Weights of a small mixture-of-experts language model, trained from scratch on English Wikipedia.
Size: 8 layers, width 512, 67.4M parameters.
Experts: 80 experts in each of 8 layers, 64 squared ReLU neurons an expert, 8 picks a token.
Training: 403M tokens, 6145 steps.
Below are experts of layer 3 (counted from 0) of a mixture-of-experts language model. Rows are named router (the router's row for the expert), up (a neuron's input weights, with its number) and show model dimensions 128-255. Each number is 50 + 15 x the weight over its row's rms, rounded and kept within 0 to 99.
After each expert's rows: "mostly gets" lists some tokens that are sent to it at least half of the time. This comes from a sample of Wikipedia text that the model never trained on.

# expert 33
router:66 38 73 75 42 51 25 38 48 28 20 33 79 62 58 42 44 63 38 34 42 28 35 77 33 35 32 53 34 55 66 44 26 35 32 60 57 30 47 37 57 63 40 53 70 55 36 49 47 50 48 56 52 56 67 29 46 45 40 74 33 39 73 33 41 45 20 58 63 49 72 42 68 44 51 29 61 34 71 85 42 60 57 73 25 67 46 67 43 34 35 37 47 46 49 48 54 28 54 63 60 57 67 48 85 52 43 31 83 55 50 39 57 39 38 52 69 77 43 13 29 54 64 55 34 38 59 30
up0:58 74 65 34 53 48 23 68 55 50 47 44 66 71 54 60 68 60 52 54 46 55 29 69 30 50 50 62 54 30 32 42 57 53 48 58 83 49 61 34 56 69 55 46 65 20 66 25 50 44 50 66 50 36 65 62 68 56 68 58 58 36 44 49 61 44 38 42 53 66 74 69 46 77 27 19 59 58 55 15 37 51 56 42 68 38 65 82 72 45 47 58 71 41 58 50 48 29 36 59 53 59 46 48 47 62 84 86 63 68 49 46 36 47 29 46 72 33 81 50 60 56 66 61 77 48 40 39
up1:63 80 44 51 43 41 52 33 36 56 65 40 59 43 56 43 49 63 38 39 54 71 61 39 73 40 59 51 60 31 48 34 32 40 31 68 67 54 63 56 42 45 25 28 54 32 66 72 62 29 59 55 55 68 50 41 31 36 54 56 28 52 58 49 35 52 45 23 46 48 53 58 68 59 53 40 37 49 37 41 70 51 65 50 44 49 53 59 27 52 46 52 50 33 31 58 34 51 41 73 56 59 31 61 54 57 56 49 42 59 60 50 65 48 34 72 52 32 32 63 13 48 51 44 55 38 57 40
up2:58 34 65 34 19 57 50 27 38 84 47 43 48 45 23 45 52 58 41 44 41 56 51 59 74 42 46 24 78 46 53 29 32 39 65 62 51 54 33 51 40 23 42 41 48 59 67 30 72 51 61 56 41 53 47 75 51 65 66 20 63 86 57 33 61 61 44 48 55 62 71 74 71 81 39 44 70 41 57 50 42 41 65 53 50 55 34 76 77 55 43 34 20 40 66 45 53 40 50 76 19 40 39 47 32 29 91 42 69 58 44 45 41 52 47 22 68 27 49 23 74 31 57 54 38 38 40 51
mostly gets: " Total", " also==", " any", "American", " Species:", " Votes"

# expert 73
router:59 56 62 46 62 44 39 52 55 46 38 44 43 68 73 41 30 40 37 37 44 42 40 46 36 20 47 51 26 42 70 87 34 60 70 49 59 45 54 25 38 50 59 75 34 51 48 71 40 47 46 59 45 31 50 47 58 50 32 52 34 52 62 71 42 44 55 53 71 44 38 47 39 37 68 39 40 52 50 62 43 54 04 57 58 59 37 48 46 55 60 52 67 21 47 43 34 44 51 59 59 57 66 27 27 42 59 55 44 35 58 55 42 32 88 43 54 50 64 62 44 36 57 34 55 54 55 74
up0:63 81 40 64 66 59 61 44 37 36 60 65 64 59 80 60 54 62 24 45 61 59 48 43 60 48 33 78 31 44 52 26 51 53 42 42 28 28 33 46 46 36 29 75 34 66 47 45 45 29 34 52 73 46 55 79 49 46 57 46 33 34 49 47 12 53 58 55 48 49 60 00 35 53 66 49 69 74 53 65 62 36 40 39 62 44 46 29 58 56 58 44 55 26 60 32 66 37 53 20 12 69 70 71 35 54 66 44 41 64 40 71 73 22 53 68 62 66 81 41 58 62 51 42 49 38 26 91
up1:88 46 72 63 49 60 40 35 23 51 61 46 47 40 49 41 41 65 54 59 74 55 59 51 58 71 56 37 49 50 66 29 50 63 46 32 40 39 35 60 31 63 32 51 55 51 41 37 24 45 44 44 60 58 47 67 51 68 77 11 75 68 46 30 42 40 23 46 51 49 40 43 50 51 37 42 61 62 53 82 37 38 27 54 79 60 48 58 09 52 48 61 31 63 52 36 62 64 19 44 37 30 52 72 40 48 47 46 69 37 28 70 58 44 23 30 34 43 68 31 25 68 66 30 45 55 46 66
up2:51 46 58 79 61 50 40 31 43 44 41 68 00 55 69 44 82 46 75 43 47 62 37 30 55 63 71 58 41 69 73 43 13 41 48 53 69 50 64 39 66 66 50 22 53 15 55 58 41 52 68 50 33 24 32 56 66 34 41 55 67 62 38 61 49 77 33 22 31 30 60 53 49 73 54 30 55 46 50 42 52 17 39 21 40 46 71 45 48 34 49 46 41 38 70 53 49 54 31 36 51 67 67 63 25 40 34 45 34 32 44 66 53 70 73 57 43 54 64 28 51 46 54 84 29 44 27 29
mostly gets: " 2007", " 2024", " 2025", " 2010", " 2001", " 1998"

# expert 10
router:58 36 53 53 38 54 41 69 37 32 25 36 54 60 78 36 47 17 59 69 47 47 49 20 39 37 62 69 60 34 69 53 49 74 68 60 78 29 50 54 31 83 58 16 37 51 38 60 39 52 57 71 62 40 48 63 26 15 44 62 49 66 49 78 31 54 54 54 49 49 38 47 50 30 32 40 26 55 40 67 57 64 55 43 52 59 49 58 61 31 83 58 59 38 30 58 68 26 51 51 58 59 60 33 24 38 51 58 60 34 77 61 50 50 53 47 44 50 64 66 47 44 35 79 57 58 57 59
up0:45 31 52 35 64 53 46 38 39 49 56 59 41 36 33 31 73 41 45 60 25 61 49 50 41 32 44 68 57 44 41 64 50 66 46 29 60 24 37 47 44 56 61 46 59 51 50 53 34 41 62 46 49 43 37 52 31 59 46 51 48 66 21 37 62 50 46 52 29 45 61 69 62 62 58 35 44 38 56 30 59 61 73 33 47 55 65 49 24 74 29 66 49 59 57 54 67 48 08 67 42 18 55 31 45 34 44 46 68 52 56 47 39 40 32 63 76 44 59 68 53 44 58 67 55 40 56 57
up1:33 54 59 48 61 39 27 35 65 57 54 73 43 37 60 58 53 54 60 47 46 39 55 49 92 63 71 41 71 23 26 54 62 47 20 60 31 68 31 42 43 38 56 64 51 81 41 40 41 62 58 45 53 48 60 88 39 36 39 47 60 36 41 55 45 68 61 37 43 27 56 62 29 60 22 85 57 54 61 70 57 56 35 53 48 44 49 65 67 47 50 44 40 64 30 44 56 61 28 57 44 57 58 57 31 64 39 53 73 49 72 66 43 39 51 65 29 52 35 48 34 46 35 74 40 58 43 51
up2:32 59 31 38 36 49 33 70 34 48 54 75 45 34 42 52 59 71 55 59 58 65 53 54 40 26 54 45 55 61 43 62 49 37 54 69 59 49 75 48 58 42 36 56 74 41 41 53 52 66 63 74 63 63 30 57 36 51 60 52 34 65 66 68 54 60 57 54 63 41 66 59 53 39 62 26 60 65 58 39 44 39 41 45 69 64 81 42 42 42 47 46 44 57 03 32 50 43 33 44 31 50 45 60 40 43 32 57 61 30 56 51 39 31 63 19 37 45 61 69 47 51 34 42 36 22 57 65
mostly gets: " such", "==See", "°W", "°E", " kg", " classification"

# expert 40
router:57 56 51 54 55 51 45 45 32 47 33 45 42 62 52 39 44 18 56 23 39 55 51 56 33 27 56 64 35 43 65 89 21 74 55 48 50 31 38 26 54 61 71 45 48 58 52 70 38 58 47 48 34 53 61 50 73 53 35 49 41 32 66 67 11 41 74 52 64 50 57 33 48 25 45 45 41 61 50 55 36 45 35 57 34 45 50 44 42 50 62 41 61 16 69 56 52 49 52 57 56 54 65 41 45 32 49 60 51 50 58 36 36 43 93 44 54 58 49 95 60 36 62 60 56 59 54 58
up0:35 33 18 49 57 13 79 28 72 51 66 72 69 51 49 57 61 47 61 56 44 51 32 84 65 77 54 70 74 52 49 44 58 59 36 32 40 46 45 50 70 19 40 47 42 64 52 50 42 50 76 58 54 48 61 49 63 67 41 54 57 44 66 32 32 50 17 53 60 45 59 47 59 45 32 39 49 49 39 43 33 46 37 47 73 71 38 38 49 56 39 52 23 47 52 40 54 64 41 47 80 41 09 63 50 63 49 62 68 64 47 52 39 70 82 58 46 53 60 58 57 46 58 53 37 52 55 60
up1:37 67 48 44 67 56 69 48 57 29 40 38 72 36 42 63 54 72 56 54 28 74 42 36 61 51 35 67 16 60 42 62 37 36 51 63 48 40 31 44 40 60 46 60 53 45 37 50 60 46 61 46 34 43 62 55 30 35 73 45 48 45 51 68 61 54 55 44 37 42 48 32 45 56 44 53 51 49 46 60 40 62 73 44 46 60 67 58 35 36 65 26 67 40 51 69 44 50 44 74 49 56 42 26 63 55 53 54 73 61 32 37 45 65 72 73 61 55 18 36 23 35 44 70 42 61 31 49
up2:34 65 65 50 35 62 53 53 42 62 43 46 84 63 42 63 50 21 64 49 52 52 28 61 62 47 83 73 47 61 39 48 35 77 70 47 61 49 58 40 65 36 57 60 77 51 37 75 55 60 43 67 52 38 78 65 40 43 47 19 52 51 44 65 53 60 45 53 40 44 75 29 45 56 46 52 34 35 52 50 40 26 62 56 30 24 41 61 37 65 51 38 52 27 69 54 68 70 24 62 58 81 69 37 61 72 67 36 34 79 19 42 25 69 51 38 75 26 34 67 54 31 52 57 19 36 40 66
mostly gets: " Conservative", " Republican", " album", " Labour", " police", " television"

# expert 13
router:63 53 49 59 49 57 45 42 43 34 40 46 32 63 63 21 50 34 36 38 34 57 53 52 33 22 68 48 52 28 64 59 28 68 78 59 72 25 39 09 41 52 50 58 54 54 39 92 43 62 58 69 34 56 53 46 57 53 31 59 39 44 69 71 39 39 58 68 71 50 58 46 49 14 55 40 30 43 59 56 45 60 32 59 30 80 51 45 40 38 72 47 84 45 51 55 51 35 48 57 57 59 56 48 28 34 42 52 37 48 41 45 48 25 89 41 47 64 61 65 47 41 48 50 62 57 58 55
up0:38 44 83 66 25 38 44 73 82 19 59 28 73 65 57 61 40 71 26 58 20 57 46 60 59 45 57 50 51 50 41 32 57 77 46 28 73 36 65 46 54 52 54 50 56 26 56 58 46 55 48 39 50 61 63 59 30 48 25 63 36 49 51 58 50 45 51 59 40 56 21 70 51 54 65 46 49 61 48 61 70 80 92 05 48 60 62 19 72 44 32 50 47 30 21 54 54 42 53 46 52 38 33 33 53 59 50 69 50 60 61 39 85 74 50 38 53 56 52 32 69 44 42 64 62 42 45 57
up1:32 44 61 46 28 34 55 55 26 71 64 39 50 61 99 31 70 40 43 87 80 78 76 53 83 36 26 61 54 23 58 39 38 65 30 34 36 44 48 76 61 51 52 30 47 69 48 31 42 43 31 53 36 64 51 47 60 44 46 70 33 43 57 61 48 52 30 61 33 59 52 08 59 48 32 63 40 31 49 72 44 74 59 74 36 53 68 48 49 39 50 19 63 69 55 47 62 15 51 65 50 62 43 53 52 37 32 67 53 47 41 59 54 57 58 48 34 47 55 46 71 56 60 42 35 70 36 40
up2:34 49 50 59 62 53 38 56 51 64 45 55 40 43 69 46 81 40 44 81 74 45 62 36 65 57 46 64 35 36 41 30 67 42 76 33 74 41 49 31 56 31 54 36 36 67 66 41 32 51 46 55 44 47 49 35 38 57 58 48 71 38 41 53 60 32 41 28 26 43 36 16 58 67 71 45 30 58 35 99 56 37 14 54 51 30 54 47 57 36 63 49 44 13 52 62 82 50 57 53 45 65 48 44 53 57 59 11 72 47 51 47 54 69 61 60 29 38 46 50 45 60 36 67 45 66 39 49
mostly gets: " October", " June", " March", " November", " September", " January"

# expert 42
router:54 50 66 39 72 58 41 40 37 34 32 46 34 51 70 43 44 31 46 44 45 45 34 39 41 35 48 66 43 28 81 63 28 48 66 54 61 20 37 21 31 68 54 43 33 61 44 53 54 51 39 43 36 52 45 37 60 55 34 51 52 53 78 71 42 40 52 53 64 57 68 43 49 37 54 28 35 52 52 44 28 42 32 48 50 58 28 53 54 50 63 42 88 29 60 72 26 27 58 54 36 77 56 44 43 46 38 56 40 33 65 18 34 34 74 47 55 55 56 62 41 30 50 60 50 49 48 66
up0:32 76 38 22 39 43 47 53 44 67 46 46 21 37 48 43 59 36 55 59 46 83 30 72 46 67 74 70 39 57 52 36 51 71 44 45 33 52 64 54 48 43 44 50 45 33 49 55 47 38 71 63 38 56 45 54 63 55 61 47 58 53 44 52 46 50 26 69 28 52 67 39 48 28 75 49 47 65 57 24 54 48 31 44 64 43 66 62 45 47 46 64 34 43 55 47 79 42 45 55 42 47 63 50 28 49 58 56 24 40 42 45 76 48 54 66 67 54 66 60 46 78 55 43 39 54 24 50
up1:53 44 37 53 50 56 35 65 55 51 64 44 43 07 67 62 63 41 48 11 37 42 71 88 61 49 35 42 63 58 40 53 53 63 50 47 43 63 34 61 36 23 40 60 48 48 54 49 59 08 34 39 74 57 34 22 55 48 50 25 53 59 54 50 43 67 42 40 71 63 58 69 42 78 40 36 39 51 60 44 53 41 43 32 46 21 37 48 39 55 29 46 34 70 61 37 58 46 60 41 34 44 41 57 35 54 91 40 68 62 64 72 46 26 35 45 63 41 58 84 42 43 54 38 72 53 45 47
up2:45 33 70 52 39 54 43 44 45 81 53 40 40 29 63 64 34 61 57 49 55 78 61 45 40 47 55 52 52 70 66 58 80 52 43 42 61 51 40 52 44 13 26 61 32 42 71 48 39 70 72 63 54 64 57 54 32 30 37 59 56 61 62 28 60 74 53 38 22 53 45 40 45 55 40 40 46 50 51 47 44 31 38 64 18 23 09 53 63 64 35 37 49 30 44 51 17 44 63 45 40 44 37 47 37 69 50 40 48 55 44 34 52 43 52 40 59 50 30 53 63 33 53 46 48 51 59 41
mostly gets: " St", " 2010", " 2017", " 2013", " 2016", " 2018"